From a checkpoint of a small mixture-of-experts model trained on Wikipedia.
Size: 8 layers, vocabulary 8192, 30.4M parameters.
Experts: 80 experts in each of 8 layers, 64 clamped SwiGLU neurons an expert, 4 picks a token, a sigmoid router.
Training: a variant of Muon for the experts, 471M tokens, 7186 steps.
Below are experts of layer 3 (counted from 0) of a mixture-of-experts language model. Rows are named router (the router's row for the expert), gate (a neuron's input weights, with its number), up (a neuron's input weights, with its number) and show model dimensions 0-111. Each number is 500 + 50 x the weight over its row's rms, rounded and kept within 0 to 999. Numbers have three digits each.
Before each expert's rows: "gets" lists some tokens that make up at least twice as much of what it gets as of all text. This comes from a sample of Wikipedia text that the model never trained on. Tokens count by the router's weight.

# expert 62
gets: " | ", "; ", " (", ") | ", "–", " "
router:539528584498557443476478529475431522402501481511528573538631486486492500416463513502519418536434556460534506491539523461554523507511540421467561554421532483534536455514512468537551560488431516503584530530521552488520569394509516519557530430419491558437366461401539544521474545491540508519560515480522478489566470469525416514566425513507
gate0:508540549499479502468408539544416481481348505608504473487459585521513566434501464543487512545545456527448331600577476499430440505497645484520542584513438594507535486501502504562514435504472592550473439500408356581403435461602623477500457456473495499530376500496492496548454471519591501470516516484506542619519446488439501464565533501535
up0:484518479538509510522531488540509555510494474490515499522637521456525501506528501462463392510428515501591613382387523532464589513432497514465397386508496481356540500500481441496477607455501484450496503492494548423508475449444451515567467500442568511497549496482509433499520481501458588499402540576501494499515565610502458421429524484519
gate1:475542501505453454485426464572484596466553534520500495435517495543443517493497440538547483518537490436587569487500496475485582481480500427506459504518454511568509323562495455436585527492455507500496586412503482510519503572469552521478492481496467508442517451463525563498509575468570456523538501538565500625526525507507455446503553497551
up1:491526561490503461473427557581485637523531579530488475464500506500468541471519467582514421523560394494512509495492521467408490455551444462502436466475502611541502359593497475497655498502455493489481509462486528499539564507489485417469501456520492507433455424502505496553518612396528511555509462506510463508465501551504499436553541446543
gate2:458504492533555436525471573479384443445465566531525557538500474424532531485473486512471404503513546511411506498504560465528497408533349490603514517388522431464541400526518480610510538562495480476597509449424516496508550493507502494538457516422510509509358606436508575509454567467508583493536541481591500505598496458551476484560467495405
up2:504454408541576497543346686419499442449439574517528551523526464501551490489453514506558492540508568439449411508475494503496513484577522435491585556401501501469547420502550460664560496550481530491558441503444501465468489473478508562613475531497525509485429512481497578557348597412623557511577527447561477535622458494486532497528405491349
gate3:436476595505530436565481509537529573462560517498506480504568513582486496495457570481552514553448504589472543542540500501485487520514498476513467497501506572469439415505615512527507510472503506570504506524410511591472543458495337490465509519489465464498514423427580484513501499453484539557502522310459526465517493516566431494496411415554
up3:519510478471467495481562526474513510541502487517519525537484578414492496478500498497386461558517467381500484524498502577494507400497505536546582470503455410499474474505474394509471577568476459487480453453460497441527458500492490465509429604462556531429489518445511589513503516568495505497551552514528445413447365527497487571554562485559
gate4:504489500506533503479524573476513485491593529505581512358548499533462529501491539501405409538444445543535582493467318502522503533564526508475496566412579499530570507555509526501537509389464466577508514606546502465500404528457414532447504494496462578521484472483557538471490601385499502512489506496478492483586449548555439527550545563525
up4:496509484540531467506425587482483508430647500507484538407612574499489437524503517442444474414444428468578471533444404471418531522485529392417535479434513501520560480620529501520420509344475478560434500586529502465506525495479429499508497546471458517502452500394430501383501513463507503486491500492386601528517549516605468493583485548468
gate5:485536469460560422546531601501563474426475440505538485485511502532583649475502509502500500425423593522468526517460494506499549498513458482502518467482488381506516525588484503514610490508562539499478522516472551473452504488530490558503487498436468510472484520500525478410491565534469401499480529497480488522526499469529473547497440498557
up5:507632440514528468561501611520488622351458536516586478464490504500523527445497507512550515476479550505491508506472493561517568500517499379499569448491497455506441494563543568527562410520505497480479496497500542490486463500499489503490488478459429536492521637512507519511512498537489493503515503502465514499455596485540495535508474582500
gate6:532494492534556494384465451484462547474535412483506530407619484510479461473496457564518515496525485491561541520515414528478478510512568480507513474552383535516499498483498504502507522486443525433504495507471440497431502433516497503578526525496493530500463488501498523536476510401494524506524511462502502482551498465395417501506437499527
up6:526562559548501485359501480482458514480530495466508500387524528599490480547515450548516500464500491502546505569521438515496423506496545410439546368499439507539394496503461509515481478478457543467496492460467455541442479469538478539583505469497494536453477509487491522509564515419538533555509454510500502561538509491500354498514470500484
gate7:502499507548416521502439523508509537453494422494522486511448486492399500503511567426527513481489536513548431497511474462538525573459506451487596513502452613567464411527571432497489483542613499493447487553448487501585561489533486530575641443504576451508449475490495494503549507514478529496474522419527479510502352606571485502627398494507
up7:481509511507504396506478491488471533376492530621492421502494443443501495481492524472461486536471592569559508497501438487589487564526464399525532484464461493557459381505542420532501437576483536501512468504521394566462535439530440599535557483506619498535417514502473512517553474515503525502528488439500497496505420520535434511623378485545
gate8:450584504500512470537531501564567513437511521496547505472510585516475515476414396491456498436466559502616539585492447491516520548503497461513381510485517603420478516528643447508502602487518449548503307507496572480469661493486508506524383466448488493532366567473566548477543579546540477626509511456577482450505499449523410547466476447551
up8:474586503481513420567540424513511504436560514500540503466504511508485488547439455501496499468499511451617518546466460498493528538500499450503380537535501561487438517503634498557417574500497471515501475450534582495503674474489528560579447386450555625520419513411547499479512575499465473622521503418568502440504480476565436522493533511502
gate9:563501492484502473483494574458503528437492484693502511493572552507497517502502588499451495576582499498520525463418511465454495524498508364525507456507485488498573474545522549501515500448491387483499511508496438433538551476502480499513595616459475507495302515521522509467493636498509528491493449428503500537423500450472454465469463473626
up9:420464517538486561530411467499478575502403499434500416525418496504573411521553437572501488599518586495557491560554437534505510515517499479524639519433534502515455520479439461443543500517457506506500522537456565498451430676484515519448501475505513445510538478605530552541480499498525524476485564572442497475532605497614500493522546453483
gate10:505532500501521492422373538563393497441526450492480479434499419541427515504484543497489503529490513499416496503519415480499492496479506437549657632500612560464497444507461522477592493514487521458533456520511465539462462497519554430520492492500415498436483537433469491588534498475537416516444521418486505514600498422479489513535464512528
up10:518518505503512461501471438584488447492444510499503294497470498407565501404435464412511441539556527501438487469575453482466445462527539453473527566509566503418490516507431503447537544393414520474418516582497467417459509497505535499418499571545519536492515578410499578542443522500551480487502527473414565446506474375428592501474455460499
gate11:453506501500493453500341499543488473423464583531524512493536423478634560586514495485501356476441494499577483538538498420475420454579496499449501501514503498465508467571516514501500537422489383500524563516493544503572450349474491551414468498481491525421439440445457461519540546494498446477504542422521448492499452489515497557583468487483
up11:503493474494434439391437566606529471401453526544485596457512409478626424583490522514494480491462498383481447607595492462465439501524528428478491520524499460501516422522457465530539558504500494431561431501406456509493505415459515494499492468476496506397506482508514469538525510536542502564460624463493416398586463516453515525653461504485
gate12:663538478538606514537475477500492551343509528519530566508491456512492430478499551511521510499489508424552525532462512482646510510576568436530527445544487415511525445500496499505511489480568612502504496554497436524472625473512501570575508547491510598502451529390505524452524575526617504508484501343565497469490520461483504523462392533483
up12:641507502540587508520467509503491513334487520520510524453467455553481478491454571528531515459476487466500575563438500493594518500591636431534615348514500428506458469438501508393476498492564563482495490569590474514451548458516500488516484553525501569473421609470501527499501510590541539563438498441573494470502558413463502574472422547446
gate13:495545544595557544480488429576425459503553498453500570430500499506461500460464488489565505492412500494546511398506569385650593502507485504499512500388546567579521420541554522504484518551418467489544464546497592499550633357502516455523537471523502500610497542487487507546455507496503570567494483537528489502506470501525479522494550508461
up13:502535599581530479541501458517524523593521473451507527478500418553430447464489487574558464494482446534531501460586541445602581534539486487488551505512544565529548357487535506455461525551486415421526424549478552459525557364492505502513570380501464497543496502509506503608464557504526657501485439590576478528493489498495394541526499469488
gate14:537454534462453425572407522481506662443503556530542668497574514501521495485438509406585591477423439502546443497511510491498561504503553457561493527516601499518451502591513506464399573498515481426516455531511525439457503419460458487540381500535531455463436498496487472454502500499482504502427492547580465440586497449561415475474518626440
up14:546461503495473477553483505523513529452497545526602537519481439454512577466517582500473589504450475454578508584588490470514563537485498457594493570482525492499493452642585450499525477471483451403635460525415479490501492430474500503517527520510510527469499463420593503500544526529457476534462504566507479494524580467513414499584391499417
gate15:482500499447417411504498565509489415482500621499500595447617550528442479427635565494531470452474507440479483532465498499575473503497368538497477527468552505505473456520463463530532548509491525518495433548488550566608556405495519545517487417500571561480511480519587391566499533496353498568496481481482462511540508506511423502533489506515
up15:495539504493454501649419438499622590499529502452418474460513413496496491502505528502458478488500501523589504494460566376614540489471507559497503529437523492420576497489524539480510515513382499499575540480502487504545499609477400514496490497564465499499501511503372498500513527507459498464557481500449494369500481533499497536529517586473
gate16:497455531441563323481521545453495450501495438483413523552483486490486531499646496466529500627437492559500421401491570498502516589464494394381515497487453546425505500484518507501500488464491518504506497498510500443523571457498575445482511630452540593469498429420489508532530499579545612478474555395533428486593482559482499429617431492505
up16:493439507388608435531501551383416400512494455498320517578450507512482499501569516391512503713460493649544373430506599513446513560556532498479493531500512534488495502391510510556501469426493501512601473531495486332522535398506576407482525550485500573513554428484466509494497512487467519389476505484500434500508496594530493515535480461483
gate17:441486424424497486505523498522472498504497441532514501486553528458467500517570340404456500455574505444478528482512583539537486505565563540521499513329557471537361483507491481501501506508510534482580491526529503448501612500461512510562530487456471508503496474447614528502436539553473479446482523371493484498389429493474468459562490423554
up17:469474366482533464493473485498413506400523444547496507500563507468451499496519433408464476471609540476405539467531556613612494500596598529521449582413519479566360500476519473529587482494532543488648444527564474473475574477491481511558555446470513499500492480485543514491476493538475490480540511442475490461466481500442493472526427420524
gate18:478518497490574522521457526530463521397551547563499489488529518491505493440454492506527500490453546398512475522477485449541499523497416495570431526488493471455491497472562581526453538456568580485500599433517506471471504498535456505501493452443440569503454600468509534403518596519519479525444609473441499429394500496554481547483480536580
up18:495499520525550568482538506543436514307543501535533513519544520511534497493407436471506522494480488405533462514475500457535536561494472483491510552482482492489502510462576522543438537466548515490574572395560492478502543496628457473498549366436425539606406543502495521490541522507554457512477516470425506469490501470580590564484513522578

# expert 24
gets: " | ", "; ", ") | ", ", ", " |", " |  | "
router:489620570462524510486506467430569572534507475590517558487549463497483562473586504527488484468484543477582460511533490447493487430493470426484516564445519464430508487571420405565528446424457562443466443451506529462484473463388508418520595409474521532496452532523481515471486497419508449464457528489462535456559443470553436496527498545508
gate0:503635497514496581481523425455502504480479559547558516450499500447542500508533436471635470472473530555500516598571516431433499509502692473483529487497543537540483504552481463430587508607592463479523581419499540505468487533588550502518481413494499488514395527509489589513487493495487531481510459406466487511507509511497499410507479500439
up0:488619454490595498498438475493501488481456594550504568461503533493469493451552551503573463485488537554501495568515480502482497467530576480500475530477568565516500430538497488455607437489603511440501534453514505486428497509532517464523487315505503503464446529588523535495478538501505561500497445459500494462513453501503500434552503494400
gate1:388500537485506522489496396487485495544502403514483517463535510500444391476514487508541419480496460466576534505619529617505373514555358463522460468529520454481574500586550485494505530502473470533497530507503496554491471491484490537513378511512419433382508578515500456438507462494527509490573487466521485509513541476535457464494544429518
up1:412540509480507485415487439400423511500497474544475410505507506512453467405536505465582344442478505459559434494531466542507460528540326408512539488508493425559483510500474510518538492461494494559500512485417496464452430495471494422536440561512443447478506644451432485488500494496494527527498536458409501473612525510561490479519498419453
gate2:502562498547540457489514499496490439493500448619560485502490559494428514474578502568475471523555445466559479422535473499518505497549552517532514502500602463502495394458486518609652393446463521448476489430507523516424498502476526490502598501495501604536426461418510482560504553519460483439488616524502520450625505545499464612514454509503
up2:467495541501448424491521540504510504483504506455501459506427625487287540472517508471500500465668475551519557481494508534546495499562493486502491462471500537515504543507466510487626424499525475501487530534525394550553449503501494367396592502488421515553481399524458493527458457465500509562532542371492522543555489530446476504480443490452
gate3:516556473468451461477391493494529508601491460645388500547503539496478671527529481480504593459466500526606493473500458487519501548473531489505514573432511503526502474547494429521542470558496442349446495504520535532563526468508558486534585479403541479475446485496533500493571406463513438354449488500466500482436455455440470431499439567422
up3:472494511531499500503546504511567492542505460516383494493496450449443430507539469500428503488375475557481493524484519605500422490440424500559526477461486328493526469466524492592469582513482492506504427553520490555484519538461486483516526435460550557598517418468636516518510475461502561506487484455511506464456521467536501499586497538551
gate4:427567550438502512561652458462494553505551410562493657497463400547452535490529496506496510498506561483502461485414622583512546549491496456496484517451494474456585502601498477511523436520488514443521504422482573429526469580486506463535538497517493497480520595545533483482498499527460476502481473472519480547522494486500536389435500576527
up4:435599522466564559502513403573499567529593488557492573489507480480393501494539557487608499435522632500548499455440504519545450468533462448508515511498492481441521455514476485550705483515495508399529500364498524432493536514410507476513499541406464529376484477541505431472527493458536528494499475480491500501516490381502493477491498589500
gate5:555478616484616495474500500366558543512524565541541556456522466515530501453456557495535443504509483480602527504586510495508360500462515498592573541498522487461438380516496542580480487535549518438476468437503585509482518397387507412497469419554518514499480519492424507507469438525499501570494485489481503489444489468463492500531535431597
up5:560450519474607542498501478286493546496536568698492585442526395469616550519448520417586479498522496498538587487538554483501444488464524522552406567513533526491441413577494499562506498523549595353488500538499497508484472463368529430508501494437466504496497485455499518407511515522500426515519507512510487431456509439422462501502528492499
gate6:439552564509533433526618510463483487425509449492506502562658535519453514606416477509342474581530524502419494519408501506486513488439495515466499481601495500372574508499484372517571503513484551436500540420492509390375578481500517500501501421516541577511450487507479551418515440464482398403506439499499506503540510454504497557524542514536
up6:481591529505482476500551510402466495505501492616543511536580519551365506572564432504449451538564521449415542483471567507525510426468476549423520503493504504414519510546476476529599434500517388499495533472501496372441523481435522465477569492497527541516421481563407521504501420410476502420540303464495524493483403412561510548499534547518
gate7:499535502451487487528532500560492537502579482592606534490577555483491497500363552608499448501508406512538559407544541491496486497542498481503584514499534493521548432538510473490503499477500499499413504458480500447500500421399501489496584508523453477493424596404441480488489520417502371481491437392459499456497474500500500493508489630496
up7:497500503406484413546507482567532653512531455551598516502498496468564475524363533561504455515510472548499561486574516511489409526492395473491607470496583493514505477531487472464490508513505547445482497439472493476486484431455509460495568551498449466516452555429414470508455509440481459456619502406495493414500500508497519476541497636440
gate8:542503554502456496477504551466504598523481456514451452487380499535504446455505445502445563468514572503666485491505427395450633524526612505522545499515463556504516462621513525493530518418402543522512440505574491537513483335463500466486479537631547504552498574547496552534491489502404491501565521485501517475517471376505493543569524497497
up8:457508565490498528470507497508488563531501496648471463516422501505500514486585451534495508464515556500582438498530466480465528507596546502542601507445418481445590444600460521520574463401459504501418429507574561530498471437515441426506427526606482511608499527609500531517454484469492483445492562518481537466519396357535498547565517490518
gate9:506461502501544589493509433452504550542469541580450458422549463503488550564650590460504419461467531467518502567525456490460361514408526505497517501485448476501604499503429533593615476359568512499434568433482519487553505539497501500531590360579435519448438510433461479444551595473510565390445487574489501382505465464514478488546516488503
up9:520569426508545407486536491604496576447438564468496503499599385508625508430487464453448567563539506508489414484504584641511572476501505536557460509513492577473475491473442500515437520534504496458496540520500499477508374606554498594487500511499527493562561453393496544478487437514524450539495445435558538535440495507502481464465438485544
gate10:498531470528478573498545423575444488430448533487522530472541478414533472472505465609493457494502480416527464472462598485475545473476497554523563507505613477521535582577500463611530511498427522518495498444501534535510446502505472591516564457504500479496465520462627512499467550443510523422575502539482500450485403481572424543513545540508
up10:469440497533464519478529484511500558474481509499592538453592442453518491474467466573389498433482522454559491471481444554444553478551492511488505554550536546585408546647496501654503490468462495475490486485493517493519497538441508515507519483503492501500409500505498532495502512432501475455497501531494616438469410438498431531503626542496
gate11:498508328498585514570503475424563490422467501506431489479608559507497510502485507518448530482468563484502449524525487466546462530396524447424487474526498530528500592499519410475525369467424466524589495496442451494520494490377498506569470500505593500512498517439481573412494486479525454586449424554528492385501465467519500485500523484443
up11:444516502485553580503504492400567494518508430505529515437522524608497487496609545502357504509495581485507498493502549502535411486390520509422473494491502563441491495618476405498490438343518502503496479474492437496551462500380484402563464457533580501510491536476538510471497503491481499503388448514501528444515411503535486464519502493475
gate12:500499559508510513499496509519468553556503475512581397536505456498453541422613544446475373542432500507491503589422481463536603432544478504481496475482503504463450503588423517511429458460437508462517495512523507522512440540455471445563492508504478493467535608492553395503486491544451498595384537490512509556600670404495436496554496493471
up12:467523531495526478511496515501498534500505473501595494494502501499471500447671577460499452543433467510493488536450498467488503418532439504504499490484476509473436545554365507530399353398497498553538504491509493499481448558420493347484483531580518425489505571501532490410452463576508535512493443514520506503587587433498423514507499495487
gate13:482493493427499545515492511501460514510578496473551527570503462495436529520438439495567523521507560542502433406497462500479421433503409512530509570412495484345458452554439442379549508581453540510590526470466609462496489509568497450495532500503507497516499480461480491474585507426475481436438439455482501495507477518539425428442455460601
up13:485502451503500520494589498433446460495507475540535496522539445521465536506499500533564468547505485527494480521501531503564542468453501437480492578484498539505483464531497512398507605495498580507618479441507645466513560548487463422508507493500525501476503500550500456546588508482517495398408425499490540467511536466584467427541447469505
gate14:521609459583473504456510429514484512545455519495416535586673555512503533536486514443401500502500507594536458559507489475413476551502529455494569608499461508498589472542558499576570441459521557308513496524507571443438485483463488501485513425490482509499539509511463499573549480510489386485433493507489498539622500418489497497578461472549
up14:499557465584496637491508468595454519508437578587520501533548504462503513506579544496412488445485480401510512513463564445444496526507494460488498476457430500443608535491489578503613370595483524387503465426487526522543436483433432455373562487415507472498497530481502494540445512509470483468517501519503545473473447537544489534617507504477
gate15:460549485372465541480455562419627492492485607506505470511520501487524568510533508491593496532453583489614475500521549500459537476477495501495465494496477509498529408604502477521641417580499556515471496645409513388470534489393526456520503453488499501417487512581403551503515515522468497539493468414451490570477496546511428474574516564504
up15:469497498356504596463485521484435509488631544555509587488424479574421570581513516504503455548482435457517425542498499486463557289476551490521502498524421466557449419604490385502518486498497477490487497440494541439500484446488522414642604492501508503464495500509442539502515558501510550485535493488384494487452510470522501538524502614483
gate16:501484518456530511570532482453572482401470495500477590505530502496434521486580489501498515503454506405527494569499489495506495460484510504482613506527446525503498628499446452532533511541380651534493491517455419432444537404417507494432465618496506541513479503438493670607525568449568499554499509516538509552566452499502420514399508450417
up16:478492516502521505505489439451565560439497525500423571526565502477356510497606498492377509456479512488544460543442443491503404506572513541521625532521431514506521539489493506585579501500439580452479502476503451480504525436418526480448490691526500528529428536484461608567566581484486504503500399510494514498508455524510477501390518510427
gate17:438536492424503472522551477525636486456496440504562527456495379409479434492507459538465483500474458491598506522574501488505486486502496492509490505518647500505517459500501493425454572404492499509508559546549487507511511376584494504500558431633579527481426533399530509507519501508486440462515470467362474502406589491513406494548525445484
up17:631465472474381520465516500507562574544406496431431429511501389321635436470574589475485431514499460500463498513587471504451474495499499548500521494498448520526502470485561478522478532558458498465537508471514572457611499504551370499486407488499552551447502464453653492572476512495532579400508456479415518637501455444492473483504483567472
gate18:546569522431597539483443418496505527478527412599492584498500418507488577513520415500408476382561521571506491550480499519485500441477515330551608525494542501463498416506515496520502488497500662503481602440485513481493514596494501489603505494603506501490530456519519434525466448473529468559565542521480498476587518494501359488546495521494
up18:558569475411497551415368392412483434483500507479502583496528428509445518543554435542466404460521497489502521635496536536338494485496527421562629410494610498432527397509522538489517562506616631476459493417504517485565561519496524459575490454497472489492550457530578464527391502531517507512531498498469612487504502484500386527510516593583

# expert 64
gets: "\n", "-", "| ", "|", "- ", ")"
router:575511543384571485470484543481507564503467433479533549423518467417575582477559494527474482444556514445535428527539540436537472473514523510526537533414465441505474513556485384516513524497504451486410499508501532514554536509398552524539522471477457527450415578410557609482499430430419413568519613506541586540564509424503511478558435474544
gate0:503478524452429508503599544515536555534505499498498487429536425421493524471491507495451434499500488418509473592588518540482506502517497428331503458510500401505519501582475448577505476543533583501476543450498511484478457627447590500446637535496508466508506564523498488493538393530415459622483660545526494576506504413499534488519521495497
up0:664443458352547538420459522509478486446465528495462544489555550511410487490466464507497499482491535440482481498496575575469517520519531546515533500496431519452500494465492506500539369428558446481537505512548545506443478473499380500450532414554421520527630471563489500574519455549498495499511296545502513423593511445538541526525516529396
gate1:421428522496596487487504637503505571587491463492487500495544507450502464497595477431524473522501507468417399471500499464511432414500516500523504482501499509334447476526561375479430510431499466514526503524479395505515500432526395616451401503448424542479407534482520386483550456543547520548531484468501540513544504542445426579551473534495
up1:493487456476547369491499637520503516499467498501504503551526525464519403506544493497500391574504418488456446495510465433505498579478502477520532500554490552407500565456554467518463500420580506535539502513499475496568498488501482579496526419461500511501411542494608528502573462575502564494502525537549498503562517468480500476499498511510
gate2:544488493524503455501510450511523527580500440412615420496491553504407531431522486529439510502385480547458482510582513368458497504476502513555586377451492450536511493532498448499498435502494463504512496526536536457484508497533568399428485487507391496441455529465490533465491558496572515489490568511432536537603368477505511392597531433531
up2:472594504605474402425534481509506623520579376501511480481437538523475494499508487576473453512493519494501499436508473486514498505456494490522502422475606523483572588590474363527519443532499520513402589500577495500463527503446588503508464443495502507463466558436447437433450526448521438545452532513450521538477450493466498371572480475518
gate3:575516531475529479589485524509554506357498507458540522498549504522569514518483490518494620545479498502619479599409686422476462513499481415528469520414435431496595526551492524578381584494506419506466466528519503433501562382501568500527498368422538489458504515476535479529532510501495443510420551503488500493497502438467483553505426471492
up3:501573501571500528521519498476551500395444472495513502493558569361506513617553542492491471473478500488533505567474463452490469486522574462480498502504504447461615516520515492510439481498488503488411421500514453547499541493484524523500511465506507487436497511464511437506502546501463533621483640496498513511505459536500500583577429533494
gate4:571501529526427492531447440497521532522517551493630548494483499561443438459615508566467528423566463492502484500519464373456477527548470498497536526449424434532481465509496538581603567447530418533519459573574517594538499578541539518504598530451483480542501473516516492467471495525498565518470626552539490413556667409483484416459506503528
up4:519501503523467551480494409481602533501527620500578464492567482528490459499510440561494524466651437505552500408532511498488424494527498479492533532409477510595475439536439494613551495522472541509486416508556495645440475501537587509497588600479503494500504482534446490406469492497511470501569512540505501427536609369509487425446458498502
gate5:506412501494522504535493441496529402500543539462576498541501512540508542474524538500500537465570554531643569487458622487463500504512442498548495509435443544454548457643551502596499432454499435500497421478517497461478509503518469494500470526594489500482588475564471499501500481472500540458503599501446501429497674428604475543512456568515
up5:440479538502499494465491500468616473501386497508567501502407511508451496498556516538499439488504575487596490507522589436507451400507422606549511566431406500502501429637506466475495502404513417486530487526600498487433467493483508480457450505563425491510530491530500472512511465484457525610547659493513522493478574500518454559524505569476
gate6:584500496494508559391378465504489500492508620523508504483536366543570534513514471473427590516512519603502450501459550499515525453484499511605477500431503472500506516456482497430454586494446499598465521503575493497493492478452563499522519473550544489500500501455504600530516491385431458413414663563366499499579629601495516498503496491445
up6:474462495592491396564372505516514589500545496502451500434502389486500613491480503493468509426488523609437490508490550515459492353601545489503496500478435497565394574477488479526443585540429507418506539464510426529435500489518519480485483446500538482518429508506495565506498479419468496456451546426455481460540511499488501521526486506439
gate7:527448497506500581507529637488547479534542493508503502493464500417528486499576540572505545492530497496473373511561475508497479538486491447527492407473525459489461490497474492486439497418527506501486449511502506461553446503503548585487362493355499528418532511498500504514499493508473498541503607502481574507560506491501464577554325503411
up7:520469517484542536516525483487532393500519516434539473511463549404559523513536504497501507501546489520445353504588461585487432529541470466527486456384492492529463513473450456497540492458586498530507447489500529442620435504501538492512434504449435507354519436347477478505522501542585475498502523500470625460574519541436448509598368481409
gate8:453495544543548414468476509505481393504499473566426401482554500501472506487516417555461653621612538517504483515497512426500507491480496491591506502426465478517545444529539487483594595512569507577489465461500564497500595520484561541451471512634488510496488501479432548502451568495505553518439577479460485510611514525521489418558458390490
up8:529520503511504467517412502464488499513495462585493426485486496471554507469502552585513571579547576499480363539487554415540495461478414502529493561465510481595600442485502487442477578501570548520482481549499498534487595501498502587505489487544608518495503545498535530539459499404487440516456631527502472610614543410575457434483505420499
gate9:443531502466602549472436480500555503482467387504513545495494484503519481502506399542458494504593507570387471620495474520527441454575495590375527546512505399492500502529503512479502536553544544495502478488516500420501476524476523514517522525554500510474471434487563554469431448497472502548410594503598510500487497566449464523516460575485
up9:476524533446534527370498516458582512481501490460510562511511498524553530502593484513538473521596500533447431557494496557607412450524413549397620547477481427493477498528473563498523473527521517501432477504613422500465494499416529484456535523478506500487500389508488605480505486458547528545519643501669539569507526607471482474472477497482
gate10:565563515500502465553338493427476498494413442492506516552492513388515499472518549505515557485511494438598521537508530486559573510500623501466475512448539535553583494498513421467476490488393569479526528497381552508504549551463493510441453589503495529551499517533541506374531455465529491529494554450552516560501468382474580516503494514507
up10:573547501578543500504496468451352483559466472538481614523480458317552473478480629498487509500526531426594507612569509632488548516527535493500561412489545501525563560502559428486499450455490548437493532545396480504512541569465548495504519653493478474453442507500524581471498491405551490502485599481524513563482550458500517502470536501454
gate11:507655544429479525498500516495485536490539556516424582507448545584600614482617602430521539428487592542582498481497500518467537560505518473435502532492481496502444483488492405485562508427553501502474536556498369478500517493494463529527540521474560439563447492585502544398536508497473497549502541495537565512544563498532530521500512541511
up11:500490492508420441475567530556571554535489577473544533506424550481561667471504545467503403350501481378462518506526458468468491502471544456329510443501474484436395498531420505564503512557510490499453552524503505521537452504500501581492436388428504500395480477626540467477532455382489502610514500477573490513521517487513515544476649575544
gate12:481537506468704509478332512456398497471536487500422497530497365488574500519524536481500507490438517571510551505479501459421581503519511499496525505502397499456500520581495463498418461456490458508521474497507466357484532556500546504572489588497494457541474540521489545500453429481486478473522508499494469517501451484504519483419506491521
up12:486586473503632506476382479507446584484421492509479504515483369495590487476604559419503527435502531509550510498507467504430644497489567509485540506495473494478504511599479435487480487532520460505427519498479403495503515595443492550587459496440482444534443576522543548512455483478459403498500566462479549543481381475548493504383520500556
gate13:506355496481546398502497686576497496505508501480439494514504502551516559504536441481522510497579502490498514508532520408497499465614508493595577496499422419486497488464503498508518501497500476514498416530541559521537426489495554501458445476495479512491482522496480602501585537423503495533545569519544521515576457577501506503486452510471
up13:576431507542501520498511557614467517568507491472447471520538433487504579494499495426487505380588486473502487501611463511576449412650493452578521502493507474484383499540454503499515378499463490459498493499474517497572519521486440499415493406542442489484430492477577529369556442528509499518556577504483538471514421586495515501505519505458
gate14:477431520492523446522467490468499532534513445502495496410504502498544484486586514528477601493510541458483437492438502459545483474497552505574500563534373499506498499463522536509480433547342475485457428534475512566505489495527579532521555415447487481449559555477493574500496487516464566511495508498591493559501553435484530481483431502422
up14:501558505466587512401501518543548507476504510585512468492531455620396557450464484431499476465409496542518517524495617535491502474522503501505545453449562523500558506486415504491412538484608527546492510470507522509479487488502423469494458574547523511454503359513461507516475516540563417494410511564484561525631618507489510556452475495513
gate15:525440501504618512550448475495499434497457469552406518596477500562530499529602547490499518478512446486483498512401482505542501488521578489502513512538500456429490464490507495530483492406483490600472499510488505448501532476393526512529563522463507502445460450482670502464500514563449548470505520481563496429517497486481496510500445466534
up15:509422515496603544579479534506513416514470521479418549518492500615494468369560573519486519421500506497504498540505451492573506402540501501511492604502429476414431444484483496456495502500530434565493486530548565446569472500502581523500622519491482487502447495521619557480532491496490500591499512516572553484457500542487471567627373488522
gate16:550510511470507400484521495458503549451476556463597568408500444493492540578494409520499503456501476523392515501580507509499492438551499519480510465499492526494469512547511503484455580599520497516478507471593494542498512521621494700549566464480586476461502617520444622440482465593471506509521494496496466543523484503495500509512452666433
up16:507500523509503563509521448470516397500521438387498454511513496551605499534498685506613496496488489473510464535343502448561483506442497528499434542468502535503546488498509592466498476427449480546568560560490519464501508502446494435554446497407491500510505392535468496556499489498453544437467499510519634563486522496476517661500426442565
gate17:556522585500623528530513520433417595461431491428480412475579504487507517491492511509563539470589502470551476493501508436502445463474500562541546467503511601514496489588483503473514558455502463479481456493471574639455492520444580499476510507624492530497491516497483493478548507390484438668558561461541501507583435398575577454508513440501
up17:481465454637616540553497519487538470494592479420486479478504514504501500426503595513549604582513500447515493501464436536304500500474511490544520435481651552501460520487525478448500522494540531557494500575481481524499515507542509565529487511488498286597428425530447379500499500482561501468484506432453477503511519496515480508425509500439
gate18:533542605464489431523484427394492428622496385587489459456460462567474552424493461599536514482400508524488440388437518463534494451626488464517496555462584579505569472490474546499539397519571459501503492592501507499479498571557474523503502492484540508507374377516506502469504496404434384499567442496499474588474534452479468473435518565457
up18:540504571467487416512509500500487456505483403546427459443450500605502519420510510558600475499502503517481452501429634490522462491501513477500472567499544476470598478494466536515530400499556412520513496505500491476489505556489505500468504473446419499558492454492472455504577488456313291502544489442615454502494480470437554460500526523504